python train.py --n_layer=12 --d_model=512 --n_experts=96 --experts_per_token=6 --d_expert=96 --d_shared_expert=0 --activation="squared_leaky_relu" --moe_layers=[1, 2, 3, 4, 5, 6, 7, 8, 9, 10, 11] --router_score="sigmoid" --normalize_top_k=false --routed_scale=0.333 --balance_loss=0.00202 --balance_bias=true --router_cosine_scale=10.0 --init_std_router=0.0371 --lr_router=0.000296 --vocab_size=32000 --norm="rmsnorm" --norm_eps=1e-06 --tie_embeddings=false --optimizer="adam_atan2" --lr=0.000619 --beta1=0.9 --beta2=0.95 --batch_tokens=[65536, 131072, 262144] --seq_len=768 --train_tokens=575900000 --steps=4113 --dataset="wikipedia_en"
Below are experts of layer 6 (counted from 0) of a mixture-of-experts language model. Rows are named router (the router's row for the expert), up (a neuron's input weights, with its number) and show model dimensions 0-127. Each number is 50 + 10 x the weight over its row's rms, rounded and kept within 0 to 99.
Before each expert's rows: a language model's description of what the expert responds to. This comes from a sample of Wikipedia text that the model never trained on.

# expert 49
Description: Words inside song, album and work titles like Love, You, Make, plus for, of and as in titles and honors.
router:52 47 55 62 52 74 71 61 33 52 57 58 47 43 65 57 37 47 44 48 45 53 53 60 41 55 60 47 47 32 44 49 51 61 62 51 49 39 50 58 37 66 41 52 49 64 47 53 41 63 66 50 60 82 63 62 56 40 30 49 37 53 66 62 50 51 54 44 54 51 43 42 65 35 68 55 42 58 42 45 48 67 51 51 56 38 36 40 34 50 60 59 49 64 40 65 55 69 62 44 48 54 43 50 56 53 50 64 74 43 51 31 50 56 48 42 47 41 57 65 54 57 52 50 60 52 38 72
up0:28 57 52 44 37 41 45 55 63 52 46 54 41 52 45 43 51 49 50 35 51 46 40 51 53 70 54 51 45 45 42 48 36 51 44 48 30 45 68 60 53 34 60 34 53 48 59 52 66 64 45 35 49 39 34 40 40 50 40 53 57 43 46 50 47 52 64 27 52 48 72 46 58 46 55 46 63 33 43 44 42 49 64 47 45 42 43 43 46 75 38 54 54 49 44 56 47 53 61 52 35 50 47 50 52 32 76 46 44 56 46 50 63 38 31 63 55 49 66 52 47 38 48 52 50 56 47 34
up1:48 58 58 77 57 59 56 57 50 50 32 60 46 46 48 60 44 42 46 46 57 46 43 58 46 61 80 52 39 54 64 61 45 49 54 47 36 52 59 54 42 60 43 50 48 49 44 49 56 59 69 48 48 39 53 54 56 47 57 45 57 46 63 48 55 50 39 56 67 62 34 55 45 58 45 41 60 53 61 35 55 48 47 51 42 39 50 73 57 62 47 28 61 46 57 43 47 60 31 47 47 37 52 63 43 52 43 54 52 62 43 37 46 47 64 53 70 37 26 52 46 51 72 38 47 42 40 44
up2:67 59 46 33 48 44 68 53 59 56 48 51 56 38 53 57 35 58 54 40 50 56 57 73 30 46 43 62 58 45 31 57 51 37 59 50 50 59 52 37 48 50 66 68 63 57 40 47 57 44 51 47 51 51 57 64 44 35 61 41 54 55 56 52 50 36 52 63 55 41 41 37 45 50 47 34 65 56 41 47 53 33 60 59 37 48 48 44 35 52 44 59 55 41 72 53 54 48 64 36 71 48 43 53 34 49 36 42 55 44 57 69 60 43 46 49 68 37 62 69 57 46 48 50 52 57 49 57
up3:58 61 57 40 49 48 49 34 33 49 50 22 43 46 49 44 64 38 51 41 55 47 60 44 45 36 53 50 41 42 44 53 39 48 52 52 64 54 58 29 52 65 57 47 45 50 50 66 47 46 41 57 51 42 48 59 51 58 46 27 32 66 52 51 49 47 58 49 74 52 84 59 53 51 50 53 43 35 54 47 38 58 39 45 58 45 45 53 71 28 65 29 42 49 48 71 39 62 64 71 34 54 50 50 51 29 48 48 63 28 45 50 68 57 56 52 42 47 47 60 63 49 43 54 50 70 74 64
up4:45 47 45 60 37 56 47 50 39 50 35 64 35 56 76 74 42 45 46 54 74 40 68 63 37 31 62 49 58 48 60 53 35 46 59 63 45 45 57 58 54 45 31 55 61 40 47 53 44 62 51 57 56 73 51 52 57 42 42 45 35 42 56 45 50 61 35 35 46 45 39 56 51 51 59 41 72 75 69 43 57 73 40 50 54 41 47 63 37 56 59 48 51 53 57 73 44 61 49 42 56 50 44 58 43 53 50 51 76 47 33 45 59 59 61 66 41 42 33 61 64 57 66 48 62 48 36 62

# expert 39
Description: The article the after of, in or on, plus direction adjectives like southern, upper, nearby, in geographic and descriptive text.
router:46 56 42 52 56 64 48 46 44 70 57 61 50 36 55 48 34 46 31 52 53 43 46 37 41 46 58 59 59 57 42 31 57 46 43 48 57 57 37 59 41 46 58 54 54 56 68 50 41 48 53 56 62 37 71 49 51 46 35 58 56 51 51 49 37 63 58 53 47 36 50 56 39 56 40 50 44 67 43 37 39 58 43 51 61 52 16 46 52 48 62 46 43 67 46 45 50 56 37 64 43 38 50 61 49 49 53 46 64 38 48 50 55 50 43 37 43 57 32 53 74 47 55 45 61 57 40 43
up2:44 44 50 45 49 47 61 62 49 67 54 46 39 55 32 52 42 44 24 36 40 36 38 42 66 33 35 51 39 35 53 52 52 43 46 51 47 43 38 67 55 36 53 54 59 65 47 48 43 47 41 63 43 52 58 27 49 42 47 53 56 50 60 52 58 52 57 71 38 63 50 43 48 61 58 41 48 59 54 62 59 56 52 53 40 48 62 49 67 55 37 65 47 46 40 51 53 48 70 54 74 48 53 44 22 57 50 62 53 39 33 58 53 44 44 36 46 41 49 38 60 34 51 47 52 49 55 67
up3:34 56 54 40 50 45 58 43 36 44 50 44 63 51 56 39 29 53 43 53 54 34 63 46 32 26 48 48 64 35 55 48 52 44 41 54 60 63 45 44 35 43 64 54 68 42 63 48 46 33 53 50 62 50 54 50 47 50 49 48 45 63 47 54 46 43 40 53 44 57 46 58 48 49 49 40 33 54 34 41 36 53 68 52 61 43 44 53 49 35 58 40 60 43 35 48 53 45 40 57 45 43 53 72 61 65 51 62 70 50 47 48 63 45 37 59 41 68 61 54 56 47 57 39 40 49 54 57
up4:56 46 52 49 57 46 54 77 41 56 52 56 45 40 59 55 37 43 62 50 40 38 40 44 43 56 25 49 53 55 38 48 68 47 39 62 41 59 46 54 35 39 41 19 38 49 46 41 54 55 57 59 48 46 34 39 62 54 51 53 54 50 58 46 53 54 56 47 53 43 64 45 60 50 44 52 48 54 51 51 44 49 63 30 50 56 39 29 43 45 55 38 40 49 49 47 34 46 56 55 29 47 47 75 44 56 50 48 40 42 49 57 52 32 39 56 55 57 40 57 40 44 56 66 40 49 59 45
up5:41 61 30 47 57 56 51 65 40 63 58 39 60 47 69 52 55 57 42 47 54 38 64 55 57 52 45 41 60 50 54 26 56 51 41 50 66 46 65 52 46 41 53 48 44 39 46 52 69 60 48 56 55 75 56 30 57 33 49 47 45 41 46 56 40 54 50 60 45 62 65 62 49 44 41 37 45 37 42 36 45 51 49 44 62 46 55 32 40 51 52 45 44 53 47 54 60 55 39 49 66 50 46 43 55 43 52 49 61 59 68 55 52 47 47 33 36 61 42 62 58 56 60 47 44 40 53 58
up6:60 41 37 48 54 35 53 50 60 69 58 46 60 38 51 50 45 37 53 40 44 45 56 39 47 63 41 29 57 30 25 52 53 47 33 39 57 40 62 27 52 64 54 48 69 42 50 50 39 42 40 46 59 39 37 60 49 58 40 52 33 56 36 45 38 40 44 51 46 59 45 42 46 40 56 37 48 30 42 39 41 37 46 48 48 42 44 54 33 48 57 43 22 54 59 52 52 56 60 52 57 47 43 51 54 40 62 70 52 58 41 39 60 73 56 45 41 59 50 59 49 44 45 60 49 35 51 49

# expert 37
Description: Words after in or of in species descriptions, such as in the family, plus asteroid-table fields like Palomar and register entries.
router:58 42 34 44 67 71 61 64 29 57 47 35 52 46 47 45 40 23 43 38 48 53 58 33 45 59 52 47 44 63 36 60 63 52 54 49 37 45 49 63 47 59 45 42 59 57 70 49 36 49 50 43 66 50 61 34 60 47 47 47 58 35 40 68 48 54 55 45 32 49 57 48 44 56 54 36 46 53 49 40 36 38 50 43 55 60 56 48 45 43 57 53 40 48 45 53 59 58 53 59 52 59 44 56 66 43 44 52 61 32 50 48 43 49 67 47 59 52 48 48 68 51 63 53 60 59 59 59
up0:65 43 35 58 60 52 47 62 56 63 34 52 42 67 50 53 56 39 52 39 50 61 41 54 50 65 67 35 61 34 62 55 49 58 39 68 51 54 65 37 58 42 50 40 38 49 48 52 41 60 45 48 47 50 31 40 49 47 62 63 57 44 51 52 49 54 49 60 71 56 51 42 54 54 70 33 44 53 64 47 63 50 42 38 47 55 45 76 33 63 46 36 54 67 39 31 52 48 46 32 54 44 32 40 49 48 39 48 60 57 43 49 47 43 54 48 54 67 49 43 50 50 46 45 41 58 51 60
up1:50 61 48 54 56 53 33 60 58 53 39 45 48 45 37 42 53 27 55 41 51 47 53 44 50 57 41 51 55 40 62 69 32 44 72 49 51 33 49 61 40 59 42 50 62 51 44 56 61 39 41 55 51 40 51 53 34 40 47 46 39 60 49 52 57 39 52 51 57 44 63 61 44 59 58 57 44 52 54 47 44 50 40 56 57 57 56 25 50 57 54 53 17 59 37 43 43 50 55 46 48 55 45 43 46 59 58 38 53 46 47 67 41 53 52 34 47 56 48 57 64 39 35 58 59 50 55 41
up2:50 62 37 43 50 71 53 40 29 48 48 36 42 41 49 60 42 37 44 60 52 49 54 37 40 50 44 55 46 48 50 41 54 59 65 51 65 39 48 60 51 50 24 54 69 61 41 37 22 43 39 43 54 43 58 56 30 47 38 38 42 50 44 57 58 48 59 51 43 62 55 64 57 51 54 58 34 51 65 45 41 55 40 55 70 58 47 43 37 60 50 50 34 55 34 49 47 32 62 56 60 35 51 50 47 35 51 60 55 59 61 55 59 51 57 49 56 53 42 54 57 46 51 63 49 66 67 71
up3:45 47 33 60 53 48 53 49 37 55 50 45 54 47 39 32 69 44 52 47 43 54 47 62 39 53 69 59 58 47 53 44 59 43 61 60 34 68 60 58 47 25 67 48 51 48 56 51 52 56 62 51 46 61 39 54 64 62 43 53 27 60 46 60 57 53 38 50 57 48 50 47 30 59 44 43 49 46 41 52 53 48 51 26 62 51 43 57 35 48 59 44 53 47 60 55 69 69 33 47 52 40 44 60 45 42 59 46 54 42 52 64 61 58 48 56 42 58 50 68 42 32 54 35 46 19 54 43
up4:61 57 62 55 50 69 55 45 55 46 53 53 56 41 58 58 35 37 56 56 40 61 70 48 55 46 47 52 66 64 54 56 59 46 48 60 49 44 57 54 60 55 56 43 34 57 48 56 61 51 64 42 57 47 48 27 39 40 44 55 35 31 65 55 42 66 25 41 36 39 55 44 64 42 55 44 68 61 49 32 59 52 53 34 47 48 47 50 44 34 72 53 52 49 41 38 57 70 47 54 43 53 47 42 56 45 43 57 50 43 41 40 35 35 65 44 29 41 45 25 59 58 50 59 31 48 56 41

# expert 32
Description: Function words, punctuation and line breaks in geographic and administrative entries, such as with, as, sq, Species, bullets and census details.
router:50 41 54 58 66 59 62 59 36 37 43 61 45 49 37 52 50 32 43 45 36 47 64 26 60 54 59 49 49 41 34 47 50 64 37 48 45 46 39 72 59 51 48 37 51 47 55 44 42 54 50 54 51 53 73 40 51 61 53 58 70 56 53 41 56 50 55 50 44 49 47 35 66 49 55 33 45 41 52 38 44 53 57 45 52 71 23 42 59 57 54 53 43 56 25 71 55 69 39 63 49 52 36 59 56 59 55 22 78 45 51 48 55 38 55 48 58 53 46 39 38 32 71 54 61 39 35 70
up0:48 41 64 55 55 52 52 44 22 71 65 58 54 39 46 47 60 42 52 40 53 45 50 63 51 56 52 49 54 73 57 61 58 47 61 65 48 69 47 42 67 62 62 56 48 59 63 54 61 56 54 32 48 55 41 65 65 46 42 55 52 58 51 42 45 54 52 57 50 37 49 59 52 32 50 24 50 40 59 53 41 59 60 50 48 58 50 27 50 61 46 43 57 55 42 65 44 53 31 47 43 36 35 58 58 39 60 52 47 51 71 78 55 44 46 60 49 56 59 52 45 45 69 62 56 41 60 46
up1:46 57 53 40 66 72 49 30 45 48 46 36 60 57 55 73 80 54 46 43 71 52 56 67 66 42 50 38 56 42 66 49 43 40 55 51 45 41 30 57 43 54 52 42 41 63 51 51 53 49 34 60 32 62 51 28 61 48 50 35 57 73 52 40 47 54 39 46 58 46 67 41 53 37 53 42 56 64 70 47 42 56 50 49 38 50 41 47 61 60 55 68 32 65 42 42 35 37 62 38 60 44 61 74 53 69 57 47 44 47 49 34 48 56 50 53 42 59 45 67 37 61 41 41 49 51 40 70
up2:58 62 44 52 65 37 69 37 60 47 40 39 49 60 38 53 48 43 62 46 31 47 56 42 52 51 55 44 47 59 49 47 58 48 59 57 67 41 40 56 47 33 55 43 42 47 49 55 38 52 48 52 54 34 44 49 58 36 61 56 57 44 49 48 43 66 60 46 38 58 30 52 45 38 43 52 43 58 58 44 42 47 56 68 55 49 38 49 44 57 29 42 69 42 54 39 53 61 50 43 39 43 59 53 52 51 50 47 64 33 56 48 42 45 56 66 52 55 40 51 56 68 58 32 62 35 47 57
up3:69 53 34 66 47 61 43 69 58 29 35 48 59 65 45 62 59 29 50 64 54 58 54 54 62 50 56 39 55 51 51 42 47 58 59 61 40 62 47 46 37 22 43 60 45 67 47 43 63 44 31 51 53 73 45 48 53 53 35 71 66 50 42 46 44 41 46 48 55 41 40 39 44 55 48 38 63 48 53 50 43 54 50 54 43 60 78 60 28 48 38 59 49 58 61 53 28 48 47 54 34 59 46 41 71 72 57 47 61 55 39 39 43 46 56 67 65 54 57 47 56 55 35 51 42 44 58 55
up4:44 49 53 50 45 33 40 46 50 55 39 53 47 40 61 57 35 48 27 51 54 64 40 58 44 54 65 58 50 55 40 40 42 64 49 63 54 70 32 54 45 64 35 55 48 35 61 58 45 50 60 53 46 51 38 32 47 52 69 57 52 67 66 41 29 58 33 49 67 44 55 37 39 53 28 22 43 43 56 44 42 46 54 42 51 54 53 67 45 38 39 44 61 61 45 57 54 41 67 61 48 38 59 57 36 39 55 35 46 60 56 42 41 37 38 68 57 58 43 64 40 52 51 34 38 53 40 50